{"experts_per_token": 2, "router_score": "sigmoid", "routed_scale": 1.0, "shared_expert_gate": true, "norm_place": "pre", "rope_fraction": 1.0, "qk_norm": true, "init_std_o": 0.00623, "lr_head": 0.0102, "schedule": "wsd", "decay_shape": "linear"}
Below are experts of layer 7 (counted from 0) of a mixture-of-experts language model. Rows are named router (the router's row for the expert), gate (a neuron's input weights, with its number), up (a neuron's input weights, with its number) and show model dimensions 0-127. Each number is 128 + 24 x the weight over its row's rms, rounded and kept within 0 to 255. Numbers have three digits each.
After each expert's rows: a language model's description of what the expert responds to; "mostly gets" lists some tokens that are sent to it at least half of the time. This comes from a sample of Wikipedia text that the model never trained on.

# expert 6
router:072150130139125140165137104118142133125117097140116126146112146166148138163111075136117150117130115094123130166144169108107076143107137150152150137137119130109189150126114150125103152131132123095130109108147148152110129152118117142152127146153150136078154163178119141108165149146132131140165161107163191131080141131131170106128122140120134131136099133133142111088122163116090118148165
gate0:097100125176144101130112148115164138118164152121119117123115117146151120149103120130137147089115111105122140146140173140148107093089133149120089083115107149134132118127169106170133121113145158092147102110141125082113097173062119118142138115133111099156100149156125124166165111097132136144131150113109140120139134118151101100071146149123135115116093077131132119110121152154136147122130
up0:150138135069131124125144123169156094104125138137113107113138072092134105100155168161094137103131090148113089096126101109116126159119153113118148145133135140166124133112170145128115149118064118146108152131133112108163124132145099134159139139108124146118081172107144084108117116131112077097135091148178123130144134137090138121110132123113119155135154158132158113144133121127108157122096
gate1:132145083156099155100098101111108123089099126113168089117107151125128116126146139134133109129105134169124091157149176091095227172119144134150125160128122085140166136113111107133136148141133112169140147141133162113186134113128140096137126099106099144134205095166101124144171137188105146131109122133090088166165129124102157162122155110129149109132122135138126152103128157095173120113136
up1:136181119149107119126132104142186113050150179124164105119092138146132105119158116127133133135131124131116110142124138129131115155111169167172140086119130131165149126098122115124131131145115106132150182099133150129119097120138160106124148128124127139133132130127118110122153133143106159145121142137155125092122098134131153125128136128100161099160121088147154132144123153152112104115127
Description: Capital initials and inner pieces of personal and place names, often foreign, such as Fre in Freud, Oosterhuis, Mahamadou.
mostly gets: " University", " Y", " John", " T", " San", "N"

# expert 2
router:114141131109112130134166139133110118150138150135152160169085110108149083157138110122159087113056111098130120126148106110095102155105144111140142128164171115114116123116158157130149079130111124160091129112160103084105147098105135135123137088088107100089164146119107147171129144151122134100128129120137170162124180151100127095114102087128097141169125148118147132150105146116150130117152
gate0:128093144094103142145079139188152168171135098120109175165115103094108139118137109147140119142113140085128155139096162150128160109108116127112109110102100147139160159143131113102098116110114142137162116131154145134114136113130144168102113136138152154129092133122159154134150105128124138137130126125125111089142106085082132116144113162100136134155099144164109166141120145141140108145133
up0:106104111134104145126146139184143091108124093106140122156151073137084140144126138180071121118120127095126131171148155170139151106119124135132104104113131155148152133151121109125115138102117134133121078097155147111127095097146139174086132069097132175172107128143125149148122121112128124118114152121139154097092120107114146106116087158113138092161119154106148135170128113120153137194102
gate1:124116118114086150143103123122074115123123101130162135137102140153113142142155125122161100154096156117105149152138131152119100110128170094125159135125174092143138144168125111133107095093174190104164139125131138110112087092128142120130141134134098127101126161152080142150177098173140130137107077152149165136159160122124127105138158116143109115128098155123130136099081104121135119116147
up1:094149131101146148140123149147138162159072125119120135128118136105101155145119105140135170139120069152144109149166130119156173121126154148166149155120189175162124116101076128136113125117118161148172101087116146120119140130101103126125164104128138185123123106151133137112118153139151085154105127109107099135094124130141140153128102158119134147121069185104104138139137142156114104135114
Description: Commas, dashes, conjunctions and final year digits that join clauses or ranges, such as but, when, however, 1967–75.
mostly gets: " but", " when", " then", " such", " while", "\","

# expert 7
router:125130144132127136146125131144115105143152165171140104170099114123174137163115041136129111104108099081155101158175172074078124160114111120134134124129147123110130128152181181140118106142139121066119113081135123169128139117132151111103120121127119155134144132136133111151111139128128111147122108118110133178120109109109149121124151098167125127102135160130147117125138091098103117090137
gate0:108163111156131109130164138094126118129107151133155098171098122116106131140117121133148130164128087133139151147132071120097136096121129097122147125133123128162126130140125160155140138149178108122145155087112135102139125160147132129097133137144114137109125095109151122103116117158162125146146111148100142140102127127122144143053149122109126099113158100064135157143155122113104119109139
up0:162131124152103097154133140138148151107120088149103178098137135163143103118097124130146109118137098131125133154089132156130091156122147155108137134086152142161143104092090109137123178120078088148096147140145091121158142136128115153146135090107074110120149136127156104125136094167125132136149142151159096126161123128154125128129118134166139112103108109190108073110151145125091127104125
gate1:089082148098157141147144124111108151133125158127152104155130109079133148134143163128135113143080144088105123102126103145141154116092174114114114078099134151088189115119121131089128161191135089177124131124126091101145136156142139117138130107118089116087129144161084172120108131119134088133121165119144139108103144194106143126121123132143121168099140138134185138154153134154098134109124
up1:105106106139186117111136139099117131137097152142111143072125115141146153107097169106121097121132053105074125133074131120131116144108112119141171144089122102110164125101100152124119153142143084132123105138120155124134164092129125139132111136144111111127062132114094112148126098101146132134123121120143097135157107174110120093110120193132128151125102134162152090085104122134116133172066
Description: Digits inside numbers, dates and measurements, plus location words in route or geography descriptions, such as near, south, turns, km.
mostly gets: " large", " near", " small", " of", " located", " different"

# expert 0
router:069136103163112135164158134133168145113108142157144129168078104125127072142150120174182102160084149084159131155161170113134094126085144142124134101148121113098159144135108157092077145154115131121117109116150131127076139144140132148133116136132112167124141108171130152114142158155171095124158152109124166159119153137122151141152118070118124144117116149127120108133129106113126106128147
gate0:095118127109117135139136145142136123066147113125124136168093117125126114150094139159143099140097139139183102133142163104153175101109119132134114106162126113132117102140115111150085164163101151107148096119188143143123118169130142149127127127148103141146151125112169096118127151120163139151134120112075169138136159128162143112194108097114151110134154133134119104155159135121127077154148
up0:135170108140130135156129123129134142155077092129199097126111151157106123174114111106168171125156118126132101123143121148134118130098117114124133105119121125107137156112178072082158165102133157167104117102102160150150109069124117103126110137121135089115117086143135120107130167158147114105108064112122138137148111094138123128113129132138115155166155172129162158153126127108125136151137
gate1:116143133163136129113145112182139124121121149132142117114119140093140133122121131148179151148123163077116121117145116136099096078102100127171114135138128103145168125095079134115122116151114145103133124153119097152139125136136143171156131144150138080059152150106151166088170130133174090132107145143132153115096122149161145139154125138124092126104158146189149138116092154100149101122129
up1:180133095108104114141091104121110139090123130157136121150100121119150109090114109097148141112117138128132127130120158064146090138141108124138142101132113120154157128099151138092198086126116076149179131116120108117159123103139086141186118109111099111112137130179129130143114175122145148125140145117109131135135144156098118154135155119179118148120130119131139095104112122141070156148150
Description: Past-tense verbs and event words in biographies and sports careers, such as announced, won, appointed, tore, released, plus dates.
mostly gets: " won", " announced", " said", " worked", " Cup", " started"

# expert 4
router:124130098116136120172190135104142144112160143134138110198105116153179126125108106165176076110098088098136118176174122107096079154110088121156093122134153117099157132159178164136172128150130131103119108114172094093118151160096126108140118085081158092101144127127122139134146150144120124123150136152105179158129146138110152110112150112103105093138107135099131107147138135120145098126140
gate0:104173100113157170147121134146147138112068106161121082130144140152119112130140142085145139145160088119100126163149137088137104127126190163133155103081116134098134148133098138105085130094109183130148138171148133148159113114165128121154132110118143167124105114146097127135132162142137125107161145116139100141133156143110195116133089083115160189087095157171144087119092155119144129111132
up0:114157098123140119127113123103135135158118135143134120145136161127117136123142134163172115139135132138140138128079138119142062143116126127129116132129118096081142150104160143112116108117094167135101062218125156143110121075094133107128117116137143125124167135127125138126165178145125099150122120100115142106074132149120126131171167176122134122109131090156193085143084139090115181129116
gate1:138160146163113139137142109094115148120083147153103142111159111159095175113183151181129132174134130125109122133089134093140106129142129158169134117132180128154146136101121125095116100160133142155136121123125133157129157152166140140121131125112142121136097136133125194122102171136134093112117101124137133119119136169125094094158116149120113131113137155143118132156132122158113119132139
up1:140122085130110144155153115123105108125162134120140079146117082145111148087111103128152161190115167110135114123138164126116155121114079135124106131162139184113111118112119086147141099110150121137148130142144147110141135113124112119095150161137130133165162056122114110146132067140127138127114155131126182064139124128130124125116112143077135126111122098103148146145155139122150140104166
Description: Table pipes, sentence periods, closing brackets and list joiners in tables and enumerations, such as |, )., and, or, including.
mostly gets: ".", ").", " and", " |", " —;", "\"."

# expert 1
router:142132094131143109143136107108125141127131135161132159180098131176090154175096106159159115116093094116121118131171109114117128145095119143170091129120159103114169116124107139133144139128106115126121135122184136163143119097121153149138169091105129146108134139156098131131158152162125126162124155123154154116079153158165175101089118116119100118140141120114132096120119115127154129103105
gate0:129095093137110134122142101107060097101140172129117128123121133153121142139107093148113145124159146105130128116153128101089114119145036152164125134146196125143182187085129131137137107122139091114145170135140138137137126128165116128145113142144122169099106152142107166136107166121093172159115062117144150095099125118122165131128118134127092120142121126115111114129136156159124095144099
up0:144152113124141141176120099111123096153090137136148130151109162117133115129164125139116141097110138117104147110110092136106130096179135065139113128141130109148118103094126083133140118129107064150047118146146139127120121117104105161122138091125143142120114111131125131085124109101125149179167130150104153133158125125139146102111074135113123121179122113135133149178157143139101138058100
gate1:113148120176092112186094149137139145080126131177148135160063151108164153116165124174162175121093074119176134128193109105096169120157112125192110136106107131128189117160158097137094135113129113089182138122191127164124136117143143135132163156110138131127116163150133164141145120101150142114126122132144156142098125150118130129097142136175123128128127104123095146146104067146119123100091
up1:101123133132115113163130105142154054131104094149140113101088126165100136119150144116100099166143126112169154098097110131114137075113124138107141160140118136154136164109145146167138126120147184135149114119082142140100167072146150098129156173110106144170129132127138131100120113127166127133153111090115097123182125146112152115174172115131085107170163093169149134117139150114127134154126
Description: Line breaks, headings, table pipes and field labels in infoboxes, lists and taxonomy entries, such as Released, Genus, ==.
mostly gets: " ==", "″", " MPC", " Succeeded", " =", "|---|---|---|---|"

# expert 5
router:117156115127095135183137130132124097113132165122115133192095119091146141153117124145142102135138138109113172148144143106119130111100091115131088136133148099137142167130131135129097124108093113085131118094139084121161126116129150138107127096152107143171143174117136144131133147132086168106148139114137116147121139114120160090118152083116109115146160122118141099120160085125119111121122
gate0:166113120125186130132110144156137137125124119142136132142131095121155143144076131123115128118110148120124122145148142144134150124137144082140124106163096138119146126152109163138117115117140143121198147103149125141162155152163107129153115095149112106154117121114162126133127122160131138131121127133144124131148133107135167109068106153137177133129124136124097129125124126109150152110166
up0:122124106141180124095152117151132157143146104107110098095145096107133147137106161111168103153107126121126143115141105132133120084115125133178134125120120154084168115103125117110104132123117104183143149098169129141119137070096112140093156150175127192119112167166134142137124133095164106168111118140098103148149100123143129145150130134125130093097092128116091127137098128181138115112085
gate1:079139095133116148141125132127114115183114181120126180153141151145132138150144134109146122097143118135135135098140119116121094139128152133123130119173084121104112154178121115149081108116133128088123192194121131145139158064112163120129123141155169162092088138079157167137136174103144121138126154128104127126105100112137099100122124122141092159131077105171090108139117151081165170150147
up1:144145084090127123118109111145148131124088101135138152142124109126123163118099095100159159139117159110165105107107163124118128149092144133145142097149112105123151150099142112162122134097123128094167161123115132152159114104177114148100113126127105150126082100091126137129086090101153170154143133139130105100073126084124136144107138108116114170124124114106134151108156167153120104147147
Description: Spaces, digits, pipes and symbols in statistical tables and census prose, such as population counts, ISBN, °, −, and season statistics.
mostly gets: "°", "′", " ·", " −", "_{", "   "

# expert 3
router:120144118112117155143138099098126116141146135168151123157141113190131109151105056116137106102102124090141144152144148099109115192097141134115144124138131150115164148159127171134091090133139102110136106148156114160127161129128137160149111119101147137109128141118120140177149172128116151114161120120110150127128172108131154109117130107099098134100121118149109139134122127119153104097146
gate0:179159119130151114120089105166117118100120166147130167155116109110169086146126101132148130123137104161173121132112147105115116112112117130125142050073106110116149150107128139141132141103115098125145109159112134156184124109112107153098135111125115104129127138108115143182163132088143117184135154099086111120103143126128140100099123103126137111107152141069113066104118080160099134128150
up0:132142108123120116129178124115131145126145109059136148129138131106141100105110111128155117152107169116144115156159109133105125144117147177128095124118131103115150089106120130051114118138132135142110131078156124118127129176123163124129114115086137108114155111117149105122122167154129119090147147108128152146135125167104101173159131105154139140089087173170137186152163170082141117104093
gate1:109142093145143134116154137141153116144141175148149171153134132132109123154103135156137107137108089140168126139112107143099144149146122085159114168157162136073128115127128159104109090118107149105117131139112104137087159188153151137118123144133081116181127090146109170098133159128091111122151129126142132099153111149125169083099091118125124141139128123102137116165125130148135124081111
up1:118100144136147111108118121151124118098111130145158152145126066151122124142101086133120114077132108145142109101119116135120114117149118107109101138129165105133127162135168104128152119139108142103166159120128134135169121113143135102153109111107130128143122164068135105150095147133149129147118113169118176096197110083114179113104153124147126128117131097130130163099111119161077119144129
Description: Content nouns and their final word pieces after the or of, such as University, development, government, Latin, -ation, -ones.
mostly gets: " University", "ation", " government", " development", " life", " group"